From a checkpoint of a small mixture-of-experts model trained on Wikipedia.
Experts: 128 experts in each of 7 layers, 96 squared ReLU neurons an expert, 6 picks a token, a sigmoid router, a shared expert of 128 neurons.
Training: a variant of Muon for the experts, 586M tokens, 8938 steps.
Below are experts of layer 5 (counted from 0) of a mixture-of-experts language model. Rows are named router (the router's row for the expert), up (a neuron's input weights, with its number) and show model dimensions 0-223. Each number is 128 + 24 x the weight over its row's rms, rounded and kept within 0 to 255.
Before each expert's rows: "gets" lists some tokens that make up at least twice as much of what it gets as of all text. This comes from a sample of Wikipedia text that the model never trained on. Tokens count by the router's weight.

# expert 64
gets: "er", "or", "im", "ip", "97", "ors"
router [112 149 101 101  92 153 119 140 137 116 152 143 148  94 122 148 174 109 191 136 141 154 140 129  91 179 168  91 149 170 129 134  82 115 124 144 150 106 138 119 141 129 142 149 119 111  97 157 115 117 110 171 138 134 121 137 129 121 114 125 106 162 128 130 132 130 130 153 147 123 129 112 154 121 138 136 111 136 154 133 156 121 149 142 152 140 145  90 144 103 161  90 119  98 110 116 167 103 118 116 147 118 143 131 110 146 132 137 112 124 135  93 179 129  98 117 168 150  97 147  98 136 135 170 158 115 131 136 133 170 117  98 115  68 107 135 104 190  95 136 123 193 125 153  65 108  79 140 128 166 110 141 116 115 137  93 138  94 107 111 151 138 143 149 140 157 130 139  87 108 151 156 150 158 121 137 150 117 156 129  98 112  22 145 112 111 109 115  93 127 133 119 133 142 131 115 147  79 124 147 120 114 113 140 142 148  96 140 126 139 144 116 157 121 102 153 118 128 130 160 141 133 160 102]
up0 [140 134 109 134 117 164 121  94 123 106 114  95 142 138 117 126 127 119 163  75 142 179 161 127 102  99 140  98 169 146  82 134 159 148 130 147 105 103  98 119 126 106  99 148 108 108 114 131 103  84 134 113  97 145 161 138 159 107 103 179 117 130 140 128  95 134 118 159 164 114 115 147 103 137 148 145 139 140 167 126 140 122 136 166 117 143 136 104 125 102 154 111 123 122 126 110 158 125 162 127 135 106 113 120 131 114 123 104 185 134 119 102 110 178 150 140 155 149 130 127 148  86 174  82  93 136 115 112  49  98 108 123 141  93 101 137 155 109 144 109 111 128  85 132 101 127 135 120 112 122 156  95 115 151 113 157 112 145  99 144 132  83 143 106  95  84 178 104 143 141 144 154 129 172 145 159 156 118 158 104 121 115 124 120 163 121 119 127 137  87 122 184 135 156  89 111 140 124 123  96  86 148 109 105 153  98 110 131 118 188  87 131 115 133 130 137 129 101 128  84 127 123 140 119]
up1 [105 112 143 105 129 102 118 152 125 151 148 115 132 128 108 105 142 105 102 147 134 104 153 116  99 117 221 137 129 185 181 116 129 147 152 134 164 148 110 132 136 147 183 114 123 137 142  99 125 135 130 123 168 169 110 116 123 155 125 136 113 120 117 146 141 175 114 129 147 149 111  88 117 159 122 105 146 152 169 120 120 153 174 137 125 122 178 119 100 117  85  70 116  97 105 143 120 126 111 116 137 135 142 138 110 149  98  96 138  97 160 107 178 128 149 126 130  68 150 128  84 115 118 101 107 143 160 124 129 129 105  61 153 130 110 121 146  91 157 115 160 113  89 129 124 165  89 150 118 151 109 123 108 107 139 150 133 165  95 105 170 156 202 130 156 127 160 137 103 121 124 100 105 119 148 115 135 137 169 146 118 111 131 102 135 117 118 115 112 127 130 150 116 122 129 140 103 135 132 115 124 143 129 111 156 158  72 171 123 112 128 142 124 119 135 162 126 147  82 150 141 107 123 137]
up2 [125 167  96 120 110 154 105 165  88 112 130 152 148 136 149 111 112 171 122  91 107 147 133 117 123 125  96 173 117 172 110  94 139 153 122 137  99 147 181  93 143 113 156 106 142  94 169 168 159  94 140 117 128 176 131 102 122 161 155 116  96 129 129 132 132 103 105 150 161  62 154 136 162 126 157  95 156 140 125 119 134 108 171 123 115 157 171 153 130 130 115 111  87 155 104  81  99  72  98 166 126 132 117 129 171 170 148 144 145 144 111 132 103 105 135 145  96 139 146 149  97 130 131 151 127 168 104 132 134 133 140 173 137  97 129 133 116 150 106  99 125 142 127  98 102 121 137 145 174 153 121 129 111 133 117 160 101  81 120 138 119 127 143 109 123 129 130 145 124 129 109 124 137 124 105 110 174 125 145 109 103 168 112  99 158 149 150 120  98 133 100 123 129 155  97 110 122  84 100 126  71 147 108  81 115 101 121 132 169 124 122 134 173 139 148  95 128 122 123 127 136 104 112 108]
up3 [ 79 158  89 120  83 129 120 113 101 110 107 125 137 139 116 141 138 105 134 135 138 123 127 120 104 150 183 106 152 139 138 111  88 111 124 114 129  89  93 150 129 156 144 124 118 112 120  83 133 121 132 119 127 117 109 126 115  97 143 116 130 143 108 151 158 101 153 125 103 113 157 162 149 127  62 105 180 121  76 168 111  99 141 121 141 101 161 123 136 123  77  81 120  97  99 147 177 113 127 148 176 142 158 166  97 149 129 136 141 100 127 128 123 157 118 131 166 101 118 135 139 136 156 156 122 122 127 158 156 140 155 157 173 104 119 127 156 129 142 120 143 164 109 128 104 187 133 131 151 131 127 135 157 162 122 124 107 146 146 186 109 147  84 140 119 146 148 152  97 153 152 159 116 162 144 111 148 113 178 119 130 149  75  88 155 117 119 151  96 132 118 112 129 146  78  89 108 137 157 130 107 131 117 137 158 125 102 112 169 154 167 139 114 119 139 100 123 133 111 107 104 113  80 136]

# expert 15
gets: "or", "er", "le", "e", "am", "re"
router [123 122  83 129 126 137 145 150 166  93 116 101 107 106 146 139 172 142 129  95 139 120 168 163 132 130 153 139 149 146 114  95  97 134 124 162 134 104  79 159 111 135 168 176 135 144 145 158 122 147  94 118 151 127  77 168 116 116 133 132  89 135 175 142  85 146 129  87 116 112 125 138 125 141 138  82 164 132 137 120 132 163 156 132 161 106 143 138 154  97  97 131 164 144 123 127 152 108 167 135 135 132  89 159 149 115 145 135  92 108 126 145 152 122 153 124 135 156 178 138 142 125 169 150 122 120 134  99 122 180 127 143 150 119 157 144 158 132 128 131 148 153 124 109 126 151  55 162 107 155 121 130 104 166 162 135 146 139 122  85 158 148 136 153 195 122 125 142 112 140 135 134 104 115 151 126 139 130 117 161 104  71 122 123 127 111  73 106 101 171 143 141 127 103 111 106 109 126 152  92 121 132 123 184 145 162 146 141 148 121 141 122 125 161 137 150 111 101  99  84 102 146 142 125]
up0 [120 125 110 151  74 137  93 108 142 135 169  75 124 108 122 141 101 153 130  80 135 118 157 133 151 159 118 114 101 142  66 131 126 150 102 165 116 105 119 132  86 128 141 163 133 150 114 129 100 141 161 173 141 134 139 116 128 104 163 107  98 133  92 174 145 130 123 108 104 152 120 113  89 165 123 110 169 156 150 146 128 142 130 106 127 170 138 110 130 124 150 153 178 166 121  75 141 103 115  96 148  87 157 142 126 124 130 153 131  95 110 103 138 135 100 147  97 140 133  99 112 115 115 108 115 128 138 115 100 158  99 129 139 114 135  80 164 101 142 158 123 136 121 125 168 119  79 190 143  74  97 121  86 139 183 153 102 113 124 101 137 167 161 101 133 146 152 129 136 126 160 120  83 120 134 147 117 137 147 103 122 120  96 120 139 114 118 166  90 132 142 103 134 106 144 131 132  93 159  89 153  90 154 116  89 148 103 110 117 121 115 111 129 156 146 120 107 103 114 126 117 127 101 152]
up1 [136 137 119 176 108 101  96 154 112 101 100 101 106 127 141 132 132 157 123 129 118 189 145 133 128 101 150  96 128 127  73 113 154 119 100  92  80 121 133 152 146 128 161 166 145 136 123 113  74 153  78 106 154 123  96 140 112 118 126 125  95 183 105 119 105 118 164 185 109  65 152 132 135 138 162  99 157 115  88 133 163 102 155 146 105 123  81 142 148  87 108 100 137  97 138 143 163 126 137 121 102 139 137 123 128 130 124 165 133 105 153 122 152 130 106  97 114 154 137 114 134 138 159 121  99 145 124 107 129 115 134 121 162 100 141 136 138 153 129 152 145 158 124  96 116 166  74 154 112 150 155 169 123 149 171 127 145 124  94 142 163 127 140 133 118 113 147 138 116  94 138 167 120 114 135 144 125 133 183 108 144 181 108 164 149 120 109 116 110 130 148 127 121 119  86 120 113 111 136 110 117 137  98 139 152 110 129 127 167 126 173 121 108 108 127 152 105 114 104  92 165 179 113 141]
up2 [140 109 121 130 112  94 132 140 160  87 192 118 123 141 119 147 132 129 117 131 151 121 126 150 125 135 119 129 150 110 122 108 124 113 139 148 164 136 144 144 136 104 176 157 143 117 101 134 178 172 168 100 131 165 127 147 151 130 136  94 165 153 160 155 113 111 123 143 125  67 158 116 115 130 158 127 155 137  93 124 126 125 134  92  91 176 127 125 127 127 120 107 132 105 126 139 156  61 134 143 100  98 149 130 117 127 112  82 108 154 184 142 109 110 135  74 127 105  72  87 140  98 182 106 139  93 135 132 120 109 125 128 180 129 173 118 148 108 116 127 161 122 131  91 137 148 106 130 127 143 108 124 172  86 122 113 113 110 147 140 127 114  63 142 144 124 122 102 148 106 142 111 104 102 123 141 126 123 124 115 122  94 132 136 142 148  87  74 121 153 116 132 142 156 144 100  87 167 128 125 142 144 143 166 151 154 136 106 166 131 126 152 110 130 118 126 103 121 113 111 113 193  92  95]
up3 [131 148 110 157 161 129 155 182 106 126  81 100 100 116 124 134 140 104 122  92 110 153 136 133  89 158 182 108  83 174 142 112  49 153 162 111 116 108 101 133 124 141 145 110 129 144 111 107 137 125  85 168 166 141 126 159 126 120 142 121  90 129 134 154 146  97 143 100 110 151 112 105 143 115 141 139 102 118 144 113 132 146 106 158 129 122 116 145 128 110 126 108 110 116  83 173 125 124 145 174 117  92 150 123 162 100 114 142  81 157 119 151 138 105 159 108  97 179 166 145 126 120 144 111  91 160 163 124 125 128 131 146 145 135 159 121 121 114 119 135 157 101 151 145 130 112  69 127 109 134 144 152 149 163 137 134  92 173 133  96 121 195 113 122 133 162 145 119 169 130 115 108 126 143 143  85 129 133 139 147 126 139 140  93 162 125 122 115 104 134 153 120 105 122  77 153  93 111 137 136 142  94  99 107  98 122 129 175 111 113 139 114 149 146 156 134 147 178 110  95 134 117 108 132]

# expert 92
gets: "y", "as", "er", "ers", "a", "ies"
router [155  85 110  98 156 134  93 160 152 138 137 125 160 147 122 115 127  90 158 137 138 109  98 108 120 115 123 156 149 126 138 149 170  95 107 141 116 155 106 150 171  84 113 123 120 108 117 126 107 131 115 143 103  90 192  96 133  95  72 134 165 124  88 148 159 133 118  96 134 121 140 159 165 148  99 116 117 135 123 134 107  78 105 144 131 149 162 139 135  99 124 117 113 163 168  88 111  95 136 146 150 145  71 147 137 110 118  77 102 179 174 107 157 144 155 124 114 109 117 109 120 133 160 123 106 135 153 158 127 171 134 115 124 112 104 141  99 122 124 117 112 159 112 122 140  95 160 146 102 171 159  98 154 120  98 145 132 117 123 120 125 120  90 103 158  63 127 104 147 134 124 160 113 133 108 100 122 148 102 157 154  92  97 182 100 121 154 169 141 119 123 128 162 123 118 142 140 122 134 123 108 123  88 127 116 111  94 152 124 182 134 130 146 123 107 148 115  98 154 131 159 127 120 136]
up1 [130 114 167 150 132 154 128 156 126  97 122 126 130 141 159 153 134 115 100 100 141 142 135 132 114 107 163  88 104 156 137 150 130 124  94 104 108 109 113 145 163 162  98 175 101  99 121 184  92 154 121 103 130 150 112  80 115 146 136 142 134 108 150 164 129 162 117 100 117 102 128 129 121 147 145 106 106 128 128 153 139 141 145  95 115 111 162 118 174  90 113 115 153 123 123 113 135 119 149 113 112  86  95 167 108 141 113 145 117 111 147 142 104  79 163 200 143  55 116  79 127 138  89 124 138 169 115 137 175 127 125 140 135 163 130 148 143 105 133 155 143 106 133 113 128 136 130 146 110 165 150 114 104 145 136 117 135 134 163 158 152 213 109 119 121 131 130 134 155 105 136 107 112 118 111 127 111 145 130 145 143  87 118 154 116  76 169 148 112 151 129 156 157 138 118 136 147 127 164 161 124 133  96 158 121  91 102 137 102 129 101 148 157 130 113 144 136 112 129 121 131 115 176 188]
up2 [ 89 135  84 177 127 161  76 127 114 130 157  60 146  99  91 118 162 138 108  76 125 102  81  72 103 130 161 183 173 135 143 125 199 128 110 171 153 152 131 116 150 107  87  99  96 132 123  96 171 113  91 120 127 148 146 137 140 133 132 129 105 149 110 150 140 121 135 154  97 137 134 118 166 128 106 114  91 124 135 148 145 106 142 143 118 115 117 142 137 105 119 126 111 159 111 142 108  99 123 143  92 134 103 102 112 117 142 113 126  95 149 117 116 104 173 112  96 133 119 137 148 128 110  95 115 127 139 154 107 135 113 115 115 137 128 140 127 120 143 130 149 146 128 124 103 110 153 128 123 132 170 129 144 123  73 134  96 133 124 138 115 121 125 107 124  95 143 123 146 141  99 129 132 180 122 122  92 158 194 120 134 126 115 140 100 159 133 152 118 123 128 117 184 125  88 122 132 158 155 129 102 142  93  93 111 164 111 170 139 165  77 107 119 171 148 110 148 110 129 142 137 126 166 140]
up3 [ 90  95 111 147 146 145 157 168 142 112 137 122 158 166 118  95 129  83 138 114 134 154  82 173 112 122  78 173 110 141 184 129 122  86 162 128 121 153 140 122 126 121 141 163 155 141 120 128  88 126  56 141 161 119 161 140 148  80 108 154 111  93  97 148 119 113 108 121 123 110  84 126 153 147 117 149 138 143 133 133 115 126 123 161 139 105 140 116 152 103 136 111 136 111 112 140 143 129 136 120 141 151 118 127 101 142 107 126 127  87 162 134 132 164 119  88 118 112 118 140 143 127 146 120 108 113 153 132 121 150 119 149 174  95 174 121 117 121 179 143 136 132 120 171 119 154 167 165  97 131 166 103 142 181 134 126 125 162 155 158  91 112 147 113 123 133 167 106 145 163  93  80 159 181 131 136 102 132 127 102 135 131 103  87 122 144 118 135 146  84  93 137 146 161 128 119 136 114 135 148 130 120 105 132 157  88  84 113 151 165 136 144 148 125 121 120 143 176 144 119 122  79 145 121]
up4 [109 124 108  78 160 149 137 144 149 186  87 115 120 158 115 140 130 154  88 123 135 154 119 111 158 112 169  99 149 149 149 180  88 110 114 133 143 127 156 109 161 104 159 122 120 115 125 125  83 138 123 121  99 153 165 130 178 115  92 125 143 120  71 144  92 120 146 139 116 125 131 162 107 141 116 101 161 147 113 110 104 104 158 149 117 144 126 133 123 107 156 139 130 129 139 151  98 136  98 174 159 117 104 145 126 161 111 132 124 106 131 108 164 138 148 155 129 104 160 134 154 115  88  93 121 110 145 167 141 164 141 144 151 185 131 137 167 109 122 115 126 105  88 139 112 108 117 122 102 191 166 125 144 121 153 164 136  88 148 144 106 141 137 115 146 127  95 122 156 144 159  86 133 169 130  74 124 133 132  94 115 113 116 154 146  97 112 173  94  92 105 129 145 165 104 109 106  97  74 103  97 128  85 140 108  92 121 146 124 156 132 101 151 148 121 118 115 116 139 124 134 115 130 114]